Below are experts of layer 4 (counted from 0) of a mixture-of-experts language model. Rows are named router (the router's row for the expert), gate (a neuron's input weights, with its number), up (a neuron's input weights, with its number) and show model dimensions 0-159. Each number is 128 + 32 x the weight over its row's rms, rounded and kept within 0 to 255.
After each expert's rows: a language model's description of what the expert responds to. This comes from a sample of Wikipedia text that the model never trained on.

# expert 47
router [192 114 110 120 160 125 177 157 171 155 118  41 112 146 131 129 103 195 118 121 158 116  99 117 102 151  87  64 173 166 109 163 137 110 121 126  98 189 165 138 115 106 115 126  94 176 134 160 111 118 162 100 137 123 160 149  72  78 106 170 103  89 118 109 136 120 135 150 178 159 128 109 153 166 106 134 132  83  69 159 193 171 156 188 158 126 156 146 159 151 189  41 100 104  99 133 115  88 141  71 135 139 153 144 127 134 159 119 134 136 102 118 138 138 151  92 166  99 116 100 153 169 153 103 100 159 103 115 109 106 183 124 121 126 124 101 150 122 164  82 187 199 143 149  95  80 173 111 138 169 166 153 107 147  96 121 136  55 185 133]
gate0 [ 64 100 126 144 189 150 134 115 138 173  98 129 106 114 162 122 144 129 166 145 102  99 149 122  78  93 115 165 137 201 166 104 121 136 151  65  81 110  75 129  98 170  91 111  98  61  92 144 163 144 161  78 103 151  68 129 198  90 135 150  97  92 105  99  77 161 159 123 178 111 132 133 143 126 133 140 108 166 198  91 173 114 153 168 128 126 114 141 159 144 114  81 106 140 123 107  98 154 110  95 154 118  82 138 122 171 123 155 176  68 154 119 120 122 129 159 119 125 117 142  60 145 170  76  67  94 102  87 152 122 117 167 134 203  87 135 158 105 108 138 109 109 152 182 115 131 138 143 237 113 125 133 134  98 101 104 129 120 151 100]
up0 [112 194 183 163 148 156  69  73 125 134 130 139 122 176 102  68 165  82 154 130 105 135 111 116 156 113 153 151 146  94  98  99 116  84 140  67 120  75 140 186 108 117 148 133 144 114 102  76  58  78 110 166 112  99 112 169 134 148 123 175 132 111 212 133 157 118 126 159  96  98 106 122 154 133 129 135 132 143 145  76 101 139  86  87 155  86 120 144 141 192 147 138 129 165 184 104 148 104  57 118 144 108 176 166 113 120 148  91 112 100 112 168 190 136 146 124 138 190 214 156 122  97  74 106  82 136 110 118 158 108 128 166 140 162 128 137 133 110 166 101  93  73  68 149 170 124  87 159 134 125 129 155 151  93 124 154 164 170 143 156]
It responds to: Short consonant-heavy pieces in the middle of words or names, such as bedsteads, Joystick, colonel, wedding, Nelson.

# expert 48
router [118 123 149 122 129 121 167 173 122 107 188 112 122  94 134 167  73 148 132  89 132 160 163 141 127 151  84 137  98 106 169 112 122  69  93 134 123 203 153 125 157 129 145 166  98 217 130 109  83 181 167 155 154 110 124 177 139 133 100 144 147  87 197 106  99 102 122 170 118 144 122 157 190  98 164 173 117 123 165 108 162 166 233 134  45 175  99 121 144 134 147 137 110  96 178 110 182 103 110 151 185 150 129 119  94  88 121 162 156 113  96 127 140 146 105 113  92 136 137 142 212 157 139 154 160  95  67 130 139 129 155 131  51 142  92 128 111 144 127 123 154 141 137 134 118 159  93  95 161 151 125 111 108 190 112 157 159 151 105 118]
gate0 [116  31 100 101 115 102 143 152  90 115 114 143 167 156 164 214 121 102 130  56 116 138  93  92 162 129 152  58 143 107 121  89 199  67  93  98 143 136  97 174 128  83 102 142 187 148 107  81  90 126 148  87 109 116 134 115 123 115  71 114 181 103 110 113 130  90 125 139 108  84 119 131 142 144 128 200 120 154 143 170  95 138 163 189  66 149 113 129 168  91 117 114  89 111 131 155 168 121 121 125 117 105 112 109 115 205 158 109 148 103 123 144 175 149 116 137 154 155 116  93 212 113 108 175 173  93 138 144  61 141 100 135 146 154  81 135 165 110 137 144 156 141 110 151 142 192 133  90 113 136 156 111 147 130 121 118 127 151 122  59]
up0 [146 151 117 170 106 137  89 127 165 105  91 213 161 140 124 208 188 106 115 185 146 130 114 105 121  98 175 156 165  64  67  79 158 125 107 147 149 240 142 158 143  82 146 108 158 124 126 174 134  95  79 169 165 111 140 130 134 169  99 114 128 143 134 119 157 111 147 144 122 109 133  98 120 168 122 132 116 162  79 161 111 114 154 117 122  71 119 126 111 157 144 159  94 147  79 145 159  79 152  72  81 133  78 123  79 124 145 104 131 142 124 135 138 135  80 175 114  95 128 145 164 132 154  97 142 194 148 178 167  76 132 174 165 116 166 109 153  93  77 156 123  61 149 136 155 166 127 123  95 122 165 141 116 121 192 129 144 139 160  90]
It responds to: Pieces inside personal names, team names and place names, like ack in Pack, enn in Benn, ers in Huddersfield, Jack, Brown.

# expert 17
router [155 179  90 149  97 136 134  94 149 123  86 126 104 136  82 158 152 219  87  93  73 132 125 173 137 150  83 123 165 116 102 105 115 162 128 129 140 154 103 140 157 103 131 169 115 156 172 137 151 109 145 135 130 136  69 140 124  46 166 189 149  91 152 151 139 142 126 102  99 112 115 141 115 142  79  51  84  76  95 131  61 136 126 112 136 146  93 158 108 148 155 139 129 153 142 141  75 121 172 115  86 143 155 145 144 112 179 113 101 190 114  81 144 116 143 148 197 163  74 123 161  87 106 132  83 144 127 170 147 166 151 170 141 139 169 151 109 162 156  40 102 179 126  75 130 139  91 121 209  85 138  98 138 113 134  77 114 132 119 126]
gate1 [ 79 125 116 133 190 116 127 130 129 105 156 141  96 126  67 170 171 177 110  93 142 157 114 125 146 204  73 115 109 126 126  95  93 162 117  90 183 140 100 150 227 120  90  91 127 142 196 107 126 166 106 165  81 138 151 141 185 127 119 143 143 124 118 150 147 125 111  85 144 143 121 188 173 168 105 108 141 211 103 145  97 100 135 107 187 134 119 139 160 109 106  95  75 136 109  99  90 103  94 104  81  94 151 159 123 174 139 151 151 202 137 160 166 108 155 123 139 202  54 109 157  92 183 108  88  99 121 137 139 116 110 163 122 163 134 112  97 184  96 123  97 180 104 110 151 116 109 168 136 120 142 166 147 107 166 161 119 118 148 120]
up1 [133 147  57 161 119 113 155  75 187 169 112  86 171 158 125 162  96 184 100 111 146  98 151 130 174  72 134 132 108 123 189 107  71  80 129 152 151  98 119 141 111 169 116  87  92 120 141 178 110  74  68 141 174 134 133 133 122 152  92 140 175 143  88 148 143  95 125  98 119 136  85 135  95 124 127 121 181 155 116 145  85 234  87 170 125 132 146 164  60 144 110 142 100 166 140 115 114 155 158 118 126 109 206  77 124 146  97 142 130  93 112 171 164  81 107 117 156  97 106 139 148  78 164 164 147 125 153 132  64 138 188 131 109 114 154 110 119 153 147 120 156 160 132 146 122 145 108 197  51 105 102 134  94 136 125 110  79 132 153 109]
It responds to: Line breaks and pieces of section headings or table dividers, such as Personal life, Election results, Population, mostly in sports and election articles.

# expert 0
router [108 133 174 160 107 164 144 180 129 166 147 183 172  60  82 177 130 103  85 146 113 135 121 153 143 136 162 145 129  74 101  98  95 218  92  80 119 105 155 121 162 147  55 107 114 125 135 115 158 121 163  56  86 157 127 143 112 139 183  56 116 115 124 106 171 147  85 162 136 101 124 146 158 112 118  77 146  87 145  94 144 156 152 119  95  95 157 137 143 163 132 137 192 106 103 173  63 141 152 160 100 168 118 115 117 112  92 129 169 139  48 137 124 111 115 143 136  88 121 124 160 174  41 138 113 120 163 104 153 120 139 185  96 162 143 164  95 149 150 129 123 149 168  86 121 145 131 186  88 161 154 144 113 152 128 148 179  82 133 143]
gate0 [146 143 105 215 161 157 100 112  94 134 166 167 113  94  80 122 109 110 166  93 142  89 133 174 159 130 150 160 117  91 144 137  85 132 124 179 137 126 147 146  90  99 180 122 154  89  85  59 130 142 105 121 105 170 146 184 159  96 199 142  88 106 108  60 139 128 103 187 184 138 122 156 148 149 151  79 176 139 164 107 168 153 114 158 158 100 166  94 118 111 205 141 157 148 118  96 141 171 125 142 123 205 126 173 183 116 120  78 122 137  62 130  92  97  80 137 134 121  81  85 171 138 127 114  74 126 124 145 118 121  83 156 100 155 114 182  96  91 156  77 129 127 107 137 116 113 128 181  95 133 123 104 100  95 151 156  82 111 141 166]
up0 [ 92 148 109 141 142 118  90 170 134 158 106 134 167 143 107 178 112 124 147 142 104 149 125 102  55  88 163 157 162 143 172 185 117 182 182 141 112 121 121  98 164 169 121 185 132 142 125 163 152 160  98  90 113 141 159 133 215  65 154 145 155 106 116 169 187 165 131 135 125 176 117 105 138 125 149 134 135 110  95  62 111 110  91 183 184 202 105  73 139  73 162  96 113  87 136 181 107 152  94 117 132 189  94 159 135 196 140 105 154  57 139  50 127 156 117 125 162 162 137 125  98 158 134 154 139 128 154  84 112 136 125  76 104 102 102  96 117  93  97 110 133  58 130 102 141 117  85 128 134 132 152 130 157 110 116 137 177 108  97 120]
It responds to: Short letter pieces inside words, often after the first syllable, such as at in Landsat, v in Harvard, act in Interactive.

# expert 39
router [182  78 136 131  63  86 164 120 115 103 152 136 109 120 121 129 137 143 110 128  89 161 153 131 154 160 157  92 153 100 152  98 111 104 149 201  89 118 113 114  93 176 134 115 102 153 135  35 151 194 159 150 136 129  88  88 158 132 120 169 147 114 127 107 197 147 182 152 110 128 126 120  88 141 134 186 107 138  74 169 139 123 139 126  64 127 208 181 156 106  69 133  98  79 120  89 144  97 119 182 196 140 125 143 101 108 140  67 139 139 103  96 146 139 157 127 151 116 119 168 122 174 131 139 105  42 109 142 141 127  58  93 131 155 153 151 105 143 141 168  90  90 129 147 124  61 144 103 140 119  86  94 156 153  82  96 159  96 123 103]
gate0 [168 155  66 111 136  88 146 113 112 144 150 184  74  87  99 118 157 139 184 115 122  91 112 189  90 103  73 146  88  86 120 113 122 134 119 206 159  55 120  99 159 107 129  98  70 131 188 110 117 115 152 154 129 145  98 101 155 130 140 148 100  94 142 130 140  91 139 127 145 199 148 141 104 142 134 137 140 177 143 149 163 121 162 107 125 173 198 104 183  96 125 139 108 146 160 108 169 151  98 146 163 118 117 128  98  59 125 137 119  73 143 158 151 157 134 138 114  88 110 143 118 119  97 160 185 122  46 106 127  53 118 151  72 109  75 172  98  83 144 151 144 123 217 122 117 106  85 140 177 123 130 161 122 114 102 110 157  83 149 138]
up0 [ 95 166 131 106  95 152  48 106 175 137  79  97 153 181 104 101 104  77 212 163 136 152  84 116 114 105 122 148 115 105 193  88 150 121 145 102 130 135 114 114 151 177 101 160 194 154 173 186 163 118 154  99 145 145 201 138 113 127 140 133  81 178 117 120 107 181 108 112  99 177 131 146 103 127 163 149 149  97 116 159 115 115 108 152  91 142  97 168 122 123  58 153 136 156 187 126 118 127 102 101  72 104 142 116 141 126 149 124 148  94 142 114 124 134 127  70 176 151 107 122 110 144  92 113 129 243 122  96 136 213 148 106 176  76 101 115 135 178 146 145 118 101 121  93 140 186 122 100 159 113 120  89 166 128 136 121 164 110 116 108]
It responds to: Word-initial capital letter pieces starting proper names, such as D-illon, B-aker, P-enske, H-ina, and genus abbreviations like T. beta.

# expert 12
router [150 156 196 154  87 180 124 121 186  78 133  98 156 160 121 140 161 140 144  86 150  70 142 159 142 118 157 171 146  88 139 101 120 123  75  73 105 140 120  90 124 140 119 149 104 110 123 158  82 141 205 163 147  87 109 139 109  49  85 144  84 117 100 153 127 123 156 154 122  99 196 121 103 137 148 127 226 149 104  97 112 120 105 130 110 101 139 198 113 158 156 157 123 109 101 183  92 104  74 140 119 134 126 103 171 132 209 140 125 153 132 129 114 128 159 103 167 143 122 125 159 118 128 110 100 165  51 110 168 111 153  90 170  91  93 110 107 124  98 141 131 144  95 193  78 170 171 151  80 126 123 111 108 168 130 177 178 101 125 105]
gate0 [119 109 126 102 117 164 156 177 133 169 151 182 103 126 165 143 137 179 174 113 135 175 152  77 158 145 128 203  91 142 113  82 136 109 156 163 154 164 118 134 104 118 153 116 143 100 134  53 148 174  55 166 113 100 139  97 112  86 116 148 135 152  90 123 170  98  88 140 128 166  86 101 142  95 145 162 145 176 156 143 210 136 166 127  71 136  87 197 110 112 100 132 135  74  92 118  96 167 142 188 118 182 151 182 142 111 158 155 149  51 130 130 189 177 104 107 125 135  97 138 167 116 131 117 131 110 125 128 163 142 158  57 124  97 146 126  87  97 109 120 182  98 142 128  95 100 129 165 109 112 139 131 103 135 145 179  84  74 155  87]
up0 [183 131 139 201 130 177 128 145 141 131 141 127 145 145 107 139 141  96 132 119 135 137  99 139 100  98 151 136 137  67 113 163 118  99  94 143  74 123 131 143 120 168 169 126 123 184 126 135  90 105  67 123 163 136 178  74 155  84  81 146 112 183 113 171 129 148 157 176 163  94  81 117  90 150 125  80 140 137 100 165  86 135 149 147 162 132 118  81 146 155 124 129 168 133 143 164 154 150 142 173 106 159 148 117 150 136  83  82 133 135 159 118 113  94 120 136  68 192  57 146  87 138 192 132  90 164  80 126 150 120 205 123 104 107 162 135 145 147 153  69 158 139  86 123 140 127 153 215 151  90  85  79 162 109 180 166  65 168 117  80]
It responds to: Commas, closing parentheses, quotes, semicolons and dashes ending a clause or list item, often fused with a word end, as in s, or e,.

# expert 15
router [160 193 122 146 142 141 145 171 173 134 169 130 117  99 132  82 153 140 168 132 123 151 166 116 103 193 138  80 150 157 159  64 152 183 138 161 111 134 150 189 129  73 145 162  66 112 117 125 130 207 140 129 162  99 100 168 119  45 178 186 153 113 140  91 149 174  77 107 129 165 144 122 106 162 120 131 108  70 143 159  80  91 112 126 136 140 119 134 151 137  90 167 155 134 168 121 115  73 181 108 105 120 117 152 114 166  69 156 138 156 116 134 123 110 175 123 154 170 129  98 169  56 100  99 114  87 113 150 108 114 111 130 133 165 228 181 114 145 121  79  95 130 178 116 152 127  80 149 154 129 154 128 157 128 105 137 160 163 143 103]
gate1 [131 153 139 160 102 149 130  59 129 138 101 152  82  97 143 153  89  75 102 142 155 102  69 111 136 112  90 120 144 133 159  94 122 109 142  88 155 129 143 111 104 123 193 136 166 131 181 114  98 117 133 133 128 117  92  75 176 101 194  72 170 119  98  85  95 123 102 118 128 101 125  70 143  90 112 134 106  86 133 148  93 182 123  65  35  83 101 130 182 134  59 137 142 111 104 181 107 128 109 129 132 159 123 177 102  96  81 106  95  81  66  82  97  89 126 129 118  59 135 119 156 172  95 140 139 127 169 133 133 115 187 101 120 134 133 169 109 105 139  41 119 131 115 117  86 155 116  64 159 186 106 128 123 150 141 158 134 129 133 168]
up1 [167 201 113  91 146 190 190 163 128 115 134 155 129  95  71  73 138 154 143 137 150  80 139 164 166 147 167 158 122 121  64 208  99 133 112  87 150  86  56 112 182 126  90  77 114 138  77 145 126  85 129 123 151 152 103 114 131 117 153 130  73 126 137 103 101  78 168 139 133 109 138 159  79 112 137  78 217 153 124 167 145 149 122 169 162 153 170 137 136  78 101 138 166 129 147  78 120 214 133 104  90 129 103 124 156 146  93 152 155 154 125 159  45 138 120 134  93 129 107 129  84  93 144 140 136 170 135 104  92 132 112 127 153 136  95 156 148 142 121 151 120 119 166 127 143 183 155 142  91 136  71 161  89 130 103 121 134 102 172  91]
It responds to: Line breaks before or after section headings, == heading markers, and year-start tokens like 198, 199, 201 in date ranges.

# expert 57
router [148  74 115  63 108 131 132 158 132 124 195 157 147 145 119  78 112 115 131 107  86  50 159 120 159 141 171 112 159 124 141 174 150  83 171 115 136 120  69 165  86 142 131 129 152 145 138 147 124 141 188  44  66 142 152 142 161 158 136 186 176 164  96 139 110 136  97 178 159 181 104  99 108 161  96 117 109  85  91  84 121  81 165 139 149 134 129 185 136 110 147 123  69 145 112 160  96 146 167 138 106 157  80 159 130 125 120 154 122 125  39 102 119  94  86 106 180 122 147 118 161  83 159 124  78 140 132 133  68 124  92 145 105 122 135 141 147 137  64 143  92  68 111 138 109  73 154  84 137 101 145 130 113 123 174  73 119 140  88 140]
gate0 [136 138 145 151 168 157 140 128 118 133 183 165 124 131 139 153 177  89 146  85 108 144 128 143 119 111 155 106 129  99 122 172  76 130 100 125  91 192 122 150 107  76 144  95 193  93 165 128 152 165 120 132  88 186  88 100 190 111 122 149 156 195  96 103 154 180  70 172 147 175  89 157 149 125 147  96 117  99  49 114 152 138 189  80 108 127 116  70  94 123 146  95  68  96 167 158  53 108 142 168 101 146 143 130 115  82 149 132  94 116 106 103 115 104  96  70 138 119  91 112 140 122 144 121 147 166 129 105 136 131 128  73  58 215 130 117 160 144 100 129 131 172 105 129 113  86 157 138 118  96 155 181  90 165 141 103 100  94  95 151]
up0 [141 110 126 140 105 119 169 149 118  95 173 146 161 111 182 103  86 130  90  53 177  87  99 128 133 122 131 127 138 144 181 138 127 104 180  95 118 115  72 181 152 128 181 175 119 132 178 163 150 173 145  91 180 155 148 153 167 156 101 128 190 168 135  86  84 131 136  89 174 208 107 171 135 165 178 140  57 131 137 151 123  80 121 162 114 123 100 162 131 144 107 148 107 135  87  70 115 126 156 153 103 127  84 100  97  62 110 168 100 150  89 140  93 151 135  97 113 116  59 148 103 117 176 105 108 150 150 118  71  96  77 133  96 105 127  92 170  93 141 115  70 115 103 150 157 123 160  71  89 120 115 107 145 144 160 115  84  87 106 149]
It responds to: Clause-linking words and continuations such as as, that, where, when, because, such, plus word endings like -ing, -le, after verbs.

# expert 55
router [128  96 118 105 202 118 149 109 204 108 150 131 123 131  98 113  82 158  97 116  94 158 203 166  80  95 150 155 102 150 156 150 122 155 117 132  88 127 118 155 161 173  74 126 167 163  87 118  89  39 149 108 143 104 113 114 172 155 175  93 194 175  57 157 128 109 166  81 129  96 155 147 176 124 125 132 149  77  86  84 138 125 121 116 108 146 171 138 130  82  95 120 137 153  54  91 121 113 117 124 119 118 161 143 109 130 176 114  72 123 168 160 170 104 138 181 113 144 136 175 153 110 192 133 108 100  95 109  89 147 140  99 144 160 149 118 174 180 112 129 112 110 134 117 121  86 149 137  95 113 103 103  58 205 152 154 139 153 148 117]
gate0 [141  85  69 103 178 185 134 169 134 158 127 139 140 164  98 120 167 116 116 108 146 104 108 155 113  85 143 149 103 120 176 134  98 160 123 155 122 156  82 129 137 142  78 110 148 122 177 108 123 115 165 135 129 161  83 159 161  97 109 102 155 166  45 165 129 110 120  95 144  95 104  97 119 148 125 120 165 196 162  70 148 130 163 115 124 125 146 118  93 142 161  80  77 141 128 158 193  77 128 102 115 117 128 112 147 166 173 139 104  98 134 106 116 127 115 175 119 107 141 112 183 137 179  88 121  46 107  65  68 123 164 135  97 124 101 156 172 137 175 115  66  97 129 159 127  93  76  78 118 163 141  87  78 181  96 141 207 111 182 146]
up0 [ 89  90 229 145 139  92 140 113  95  80 137  51 109 168 108 127 141 144  70 180 136  80 144 109 192 139 114 105 141 125 154 137 168 148 156 116  73  91  96  80  72 123 154 116 149 152 122 100 181 185 127 132 137 103 134 153 136 118 113  95 100 132 188 148 141 132 166 125 115 142  94 176 171 117 141 138  71  92 159  98 118 106 130 154 103 129  99 130 195 144 101 127 176  82 194 112 127 107 171 119 198 149 109 167 150 103  83 185 101 165 105 180 121 118 128 103 129 120 137 122 138 144 143 111  87 172  81 145 144 158  50 107 131 147  48 130 185 104 122 149 110  92 139 124 158 138 159 149 128  92 143 143 165 102 117 116 176 100 102 140]
It responds to: Single capital letters or short capitalized pieces starting a name or line, often after a line break, parenthesis or quote, e.g. P-alacio, P-ablo, Dec-ca.

# expert 54
router [ 96  98 160 104 134  72 156 123  91  97 189  88  99  85 176 148 146 135 150 113  61 148 222 159 109 103 107 152  95 200 105 121 113 154 123  79 159 121 132 124 136 146 141 132 141 167 127 126 109 146 165 103 132 149 172 104 138 160 137 124  91 130 107 146  67 160 167 133 135  77 164 157 150  81 144 157 115 162 175  96 179 174 101 144 114  96 133 144 131 161  67 156 128 127 166 116 111 132  75  78 110 143 140 189 120 109 119  62 168 123  68 140 181  69 169 162 131 128  69 100  91 118 135 101 122 126 122 125 152 165  97 138 156 184 141  79 137 106 119  91  97 131 131 101 119 206 104 155  78 115 188 135 153 144  69 128 169 133 108 128]
gate0 [152  80 130 206 180 151  94  92 164 134 105 111 101 123 152 136 184 108 178 141 110 156  98 152 146 108  86 108 193 129 182  94 135 165 143 100 182 103  99 132 128  97 164 168 154 125 131  97 138  63 121 123  87 134  73 140  64 141 148 135 150 150 117 127 102 104 161 141 168 174 154 116 117 141  96 171 133 148 170 120 151 176 154 128  69 128 147 168 137 189  73 166  98 117 133  97 108 141 132 131 147 137 124 222 147 101 166  96 201 111 110 134  92 108  84 103 160 104 144 177  79 109 126 145 136 131 184 169 125 135  85 130 150 120  93  93 111 101 157 103 120 130 114  67  81 161  95 116 133 130 160 111  98 123 156 147 219  99 172 152]
up0 [132 164  99 145 119 129 101 137 150 111 122 182  97 162 122 105 172 105 168  78 152 161 107 160 203 148 142  53 193 110 144 136 158 141 139 138  83 180 109 144 129 114  57 175 121  89 131 142  96 118 189  90 132 117 137  99 117 100  75 153 140 149 161 123 132 116 128 154  95  69  78 124 100 137  85 159 114 120 144 138  79 104 140 117 118 119  54 150 158 118  72 135 147 170  63 148 137 171 141  56 147 129 151 105 157 120 109 187 134 167 149 104  81  97 148 121 138 107 115 197 104 128 189 185 156 145  76 114 180  86 102  79 120 162 139 128 111  60 162 135 158 146 131 105 164 124 161 102 155 183 111  97 142  92 125 164 121  88 130 143]
It responds to: Nationality adjectives like American, British, German, possessives his and 's, and suffixes ist, ian, in biographies about education and careers.

# expert 9
router [124  94  63 102 135 123 138 149 133 152 112 124 135  85 103 116 130  94 139  88 166 160 174 106 163 112 103 146 168 160 148 112 116 130 109 175 172 179 115  90 141 134 130 130  56 201 135 135 139 176 138 176 106 132  71 104 110 139  56 121 153 101 123 142 148 118 157 174 133 110 120 125 124  64  93 156 131 156 150  81 211 145 186 160 125 103 175 151 127 117 141 165 132  98  93 116 142 128 152 234  71 139  81 122 128 137 124 137 149 115  94 125 100 128  98 161 142 151 119 154 115 108 113 114 159  92 133 134  91 116  91 106 133 116 108 166 147 132 118 184 102 123  72 130  85 220  57  69 163 131  92 110  99  94  45 114 152 149 128 133]
gate0 [114  49 158  92 103 180 145 129 132 139 151 120 108 154 119 133 169 125 124 176 139 161 111 184 128 102 117 123 185 175 135 116 144 113 114 136 117  93 134 142 161 110 118  95 157  89  63 134 178 157 144 107 112 137 115 130  19 123 106 136 102 119 153 158 170 107 135 173 123  70  93 123 113  81  68  68 155 133 122  89  91 155 138 107 105 118 143 136 152 122 167 169 115 101 147 123 149  86 126 108  56 105 115 131 122 138 102  85 164  33  85 143  98 126 117 162 183 122 124 128 111  96  97 120 118 111 146 120  77 197  88  93 127 113 138 131  87 121 118 166 175  82 114 104 142 122 104  97 184 130  95  86  49 134  71  73 165 130 136  87]
up0 [103 152 105  84 110 142 143 104 114 118 153  51 187 122 174 175 107  75 129  67  99 114 114 129 122  99 160  89 154  84 113 105 123 157 122 157 160 165 104  91 190  90 144  92  46 132 105 172 118  72 159 102 127 155  62 133  93 135  90 144 131 109 175 118 142 181 126 143 137 110  92 128 152  91 143  61  36 134 115 119 165 150 121 100  76 115 212  58 161 123 116 152 103 136 121 143 145 147 107  92 133 105  95 106 120 144 121 161 136 168 124 146 113 151 100 161 148 106 124 139 149  97 150  81 135 113  90 145 157 144 146  86 106 110 148  83 172 161  74 105 123 120  91 180 158 103 164 132  97  89  85  80 155 109 107 138 146  84  93 172]
It responds to: Middle and final pieces inside personal and place names, often foreign, such as Gonz-al-es, Nathan-iel, Cl-in-ton, -son, -ić, -berg.

# expert 26
router [ 80 128 118 157  88 129  91  70 105 175 137 120 102  81 130 152 150 104 107 155 132 170 124  98 145 159 158 123  93  96  97 114 200 157 162 165 107 136  87 127 101  97  66 156 125 113 152 108 113 151 117 131 152 190 121 117 101 108 122 152 140  82 159 118  94 164 137  98 107 168 160  83 145 136 161 125 164 183 125 110 101 119 127 139  77 157 146 162 187  71 169 189 181 121 111 191 106 141 104 121 128 166 166  79 150  81 117 119  90 154 115 178 142 155 142 151 126 180 130 117 129 159  63 195 135  62  86 157 149  96 154 194 102  86 176  68 126  64 180 182 121 126 158 151 123 128  99 139 112 132 128 106 128 145 137  96 120 179 166 127]
gate0 [ 83 113 171 124  76 134 152  57  73 132 117 123  66 151 109 118 132 114 138 102 167 108 111  89 154 126  95 116 150 100 134 159 110 107 175 197 127 126 137 141 100 136 111  69 147 160  87 131 136 116 154 140 185 126 107 115  96 122  88 177 140 145 188 129 148 134 140 193  78 131 161 103 120  82 123 131 167 136 144 132 174 111 144  97  93 170 187 142 141  82 167 165 105 120 112 145 123 114 160 126 168  90 108 145 176  90  98 127 103  94  87 150 112 129 123 146  83 148 123 201 178  96  62 139 179 128 100  91 184 118 155 210 212 124 182 105 177  66 149 159 117 129 123 148 167  89 117 156 122 110 142 159 153 141 157 182 113 127 117 151]
up0 [111 139 153  92 140 147 137 138 110 125 116 150  65  91 103  78 142 136 152 130 164 100 148 120 131 149 150 153 138 165 198 172 108 165 193 109 132 156 148 155 118 113 162 132 137 160 109 189 166  65 164  37  96  77 108 148 156 139 107 142 183 187 120 106 142 168  87 119 142 169 149 124 110 109 170 182 137 158 156 131 119  81 152  81 160 116  87  86  80 168 141 139 103 129 121 119 102 154 118 112 132 147  77 143 135 125 204 148 170  92 117 163 162 101 129 119 124  80 114 111 131 123 102  85 154 124 156 134 141 124 189 126 160 139 118 111 181 120 130  61 157 102 173  81  58 112 150 152 109 194 172 170  93 146  64 128 102 114  95  78]
It responds to: Inner word pieces like ect, ell, est, v, often in names and foreign words: Sp-ect-acular, L-ect-ure, A-lex-andra; also table separators.

# expert 28
router [155 158 160 117 113  79  60 112  91 120 136 102 117 103 191 124 128 146 180 171 158 118  82 119  84 150 115 130  72 138 137 130 137  97  94 192 209  99 149 125 112 109 123 146 157  84 170 108 173  87  95  82  86 105  97 160 144 121 176 177 212 142 113 147 114 142 104 192  97 193 165  89 151 152 163 102  96 117 159 123 152 151 119 164 198 138 128 112 144 144 100 109 157 130 117  58 190 157 153 131 107 112 170 158  79 126  92 156 127 129 121 161 157 142 152  79 129 138 113 107 101 105 130 149 126 137  99 103 108 121 154 227 136 118 136 110  95 136  59  97 113  95 145 105 108 117 122 140 136 127 150 127  89 135 112  73 185 140  77 101]
gate0 [118 182 146 177 109 105  99 144 131 141 147 159 160 133 177 136 110 105 178 152 167 162 144 147 135 117  65 115 119 157 200 149 168  94 142 165 187 101 102 129 100  86 143 151 125  99 180 111 154 212 119 133 117 139 102 149 105  92 160 116 114 166 171 144 112 172 144 133 186 141 167 104 145  80 113 185 123 165  99 118 154 105  87 185 166 167 183 134 116  73 137 131 145 137 184 114 191 119  71 196 135 117 173 139 139 106  74 126 129 106 113 162 129 188 167 125 106 139  99  95 131  58 113 139 157 101  80  75  79 222 166 122 102 119 143 150 120 105 112  89 110  85 135 144 135 104 107 120 107 113  99 141 129 139 114 125 185 135 148 134]
up0 [146  95 104 152 150 137 172  86 113 152 153  94 193 158  94  89  99 173 153  73  95 187  53 162  91  88 123 123 110  92  98 187 125 104 163 102 110 172  93 199 159 104 151 129 145  74 168 148 101  64 114 104 172 123 163  76 132 177 140 158 130 108 186 149 188 118  98 121 124 119 121 122 112 131 123 100 141 106 143  96 181 112 157  73 143 185 113 196 128  62  86 169 130 162 103  90 127 101 139 110 128 137 104 162  91  71 110 131 128 171 104 162 148 159 144 132 142 169 171 167 148  96 120 133 133 139 129 128 114 133 138 157 147 159 116 170 102 147 110 159 137 117 139 167 127 156 105  90 132 176 137 117  74 113 143 103 206 167 146  78]
It responds to: Table pipes and line breaks in sports or data tables, ages in birth lines (age 40), coordinate parts, and words like year, week, month.

# expert 19
router [132 107 153 169 154 121  94  70  34 108  88 121 136 146 165 116 111 131 167  73 106 132 151  92 144 159 130  59 114 165 150 114  61 117 114 112 114 154 133 133 108 118 146  83 103  70 116 113  72 124 108 130 149 165 102 183 106 117 136 112 162 152 109 138  97 138 104 115  61 157 171 110 110 151 138 113 147 146  86 150 159  98 143  91 135 197 101 121 110  83 105 136 140  66 123 132  77 198 210 105 111 104 138  89 164 109 137  89 192 164  75 115 146  80 144 183  79 131 104 129 130 160 143 170 122 161 133 120 150 126 168  93 134 178 106 107 203 113 170 160  83 135 123 147 133 124 178 118 148  91 138 138 158 108 114 119 110 174 186  98]
gate0 [143 139 122 143 171 131 150 111 114 117  74 131 194 149 188 159 125 149 178  55 126 115 155 141 141  55 131 121 109 119 147 110  85 131  88 130 136 125 118 137  98 153 166  93  72  96 111 146  63 127 128 124 114 133  88  74  93  95 208 173 141 183 122 103 103 143  92 135 158 141 102 124 136 115 143  75 123 171  94 151 132 142 129 186 103 121 163 119  94  74 148 124 111  75 187 100 167 147 171  75 109 112  91 116  82 198 103  95 169 128 133 148 128 109 127 161  80 136 108 108  57 139 129 112 152 119 108 136 150 176 100 172 103 130  62 115 125  84 146 170  97 106  92 140 114 109 150 111 176  94 132  82 181 192 114 173 134  88 133  95]
up0 [126 100  97 184 118  89 141 133 190 128  80 141 110 113 115 108 146 140 147 138 114 168 121 114 128 171  84 191 199 160  78 112 133  85 119 164 189  68 100 144 128 101  56 182 100 160 133 151  96  81 169  55  97 148 146  80 105 142 121 123 130 132 119 141  73 110 112  86 142 128 114 108 152 145 152 162 131 152 117 110  90 150 139 149 116 123  98 126 148 127  89 193 135 139 152 104 110 167  57 118 143 183  76 174  91  94 118 124 118 148 145 159 177  50 118 128 117  59 117  99 129 174 160 155 155  82 117 127 139 105 143 145 122 162 114 116 132 141 102 172 106 105 179 148 133 118  78  83 150 113 120 121  84 154 142 190 193 102 190 138]
It responds to: Middle pieces of abstract or civic words, often legal and political, and suffixes like ic, ial, ical, e.g. el-imin-ate, particip-ation, C-ivil Aviation.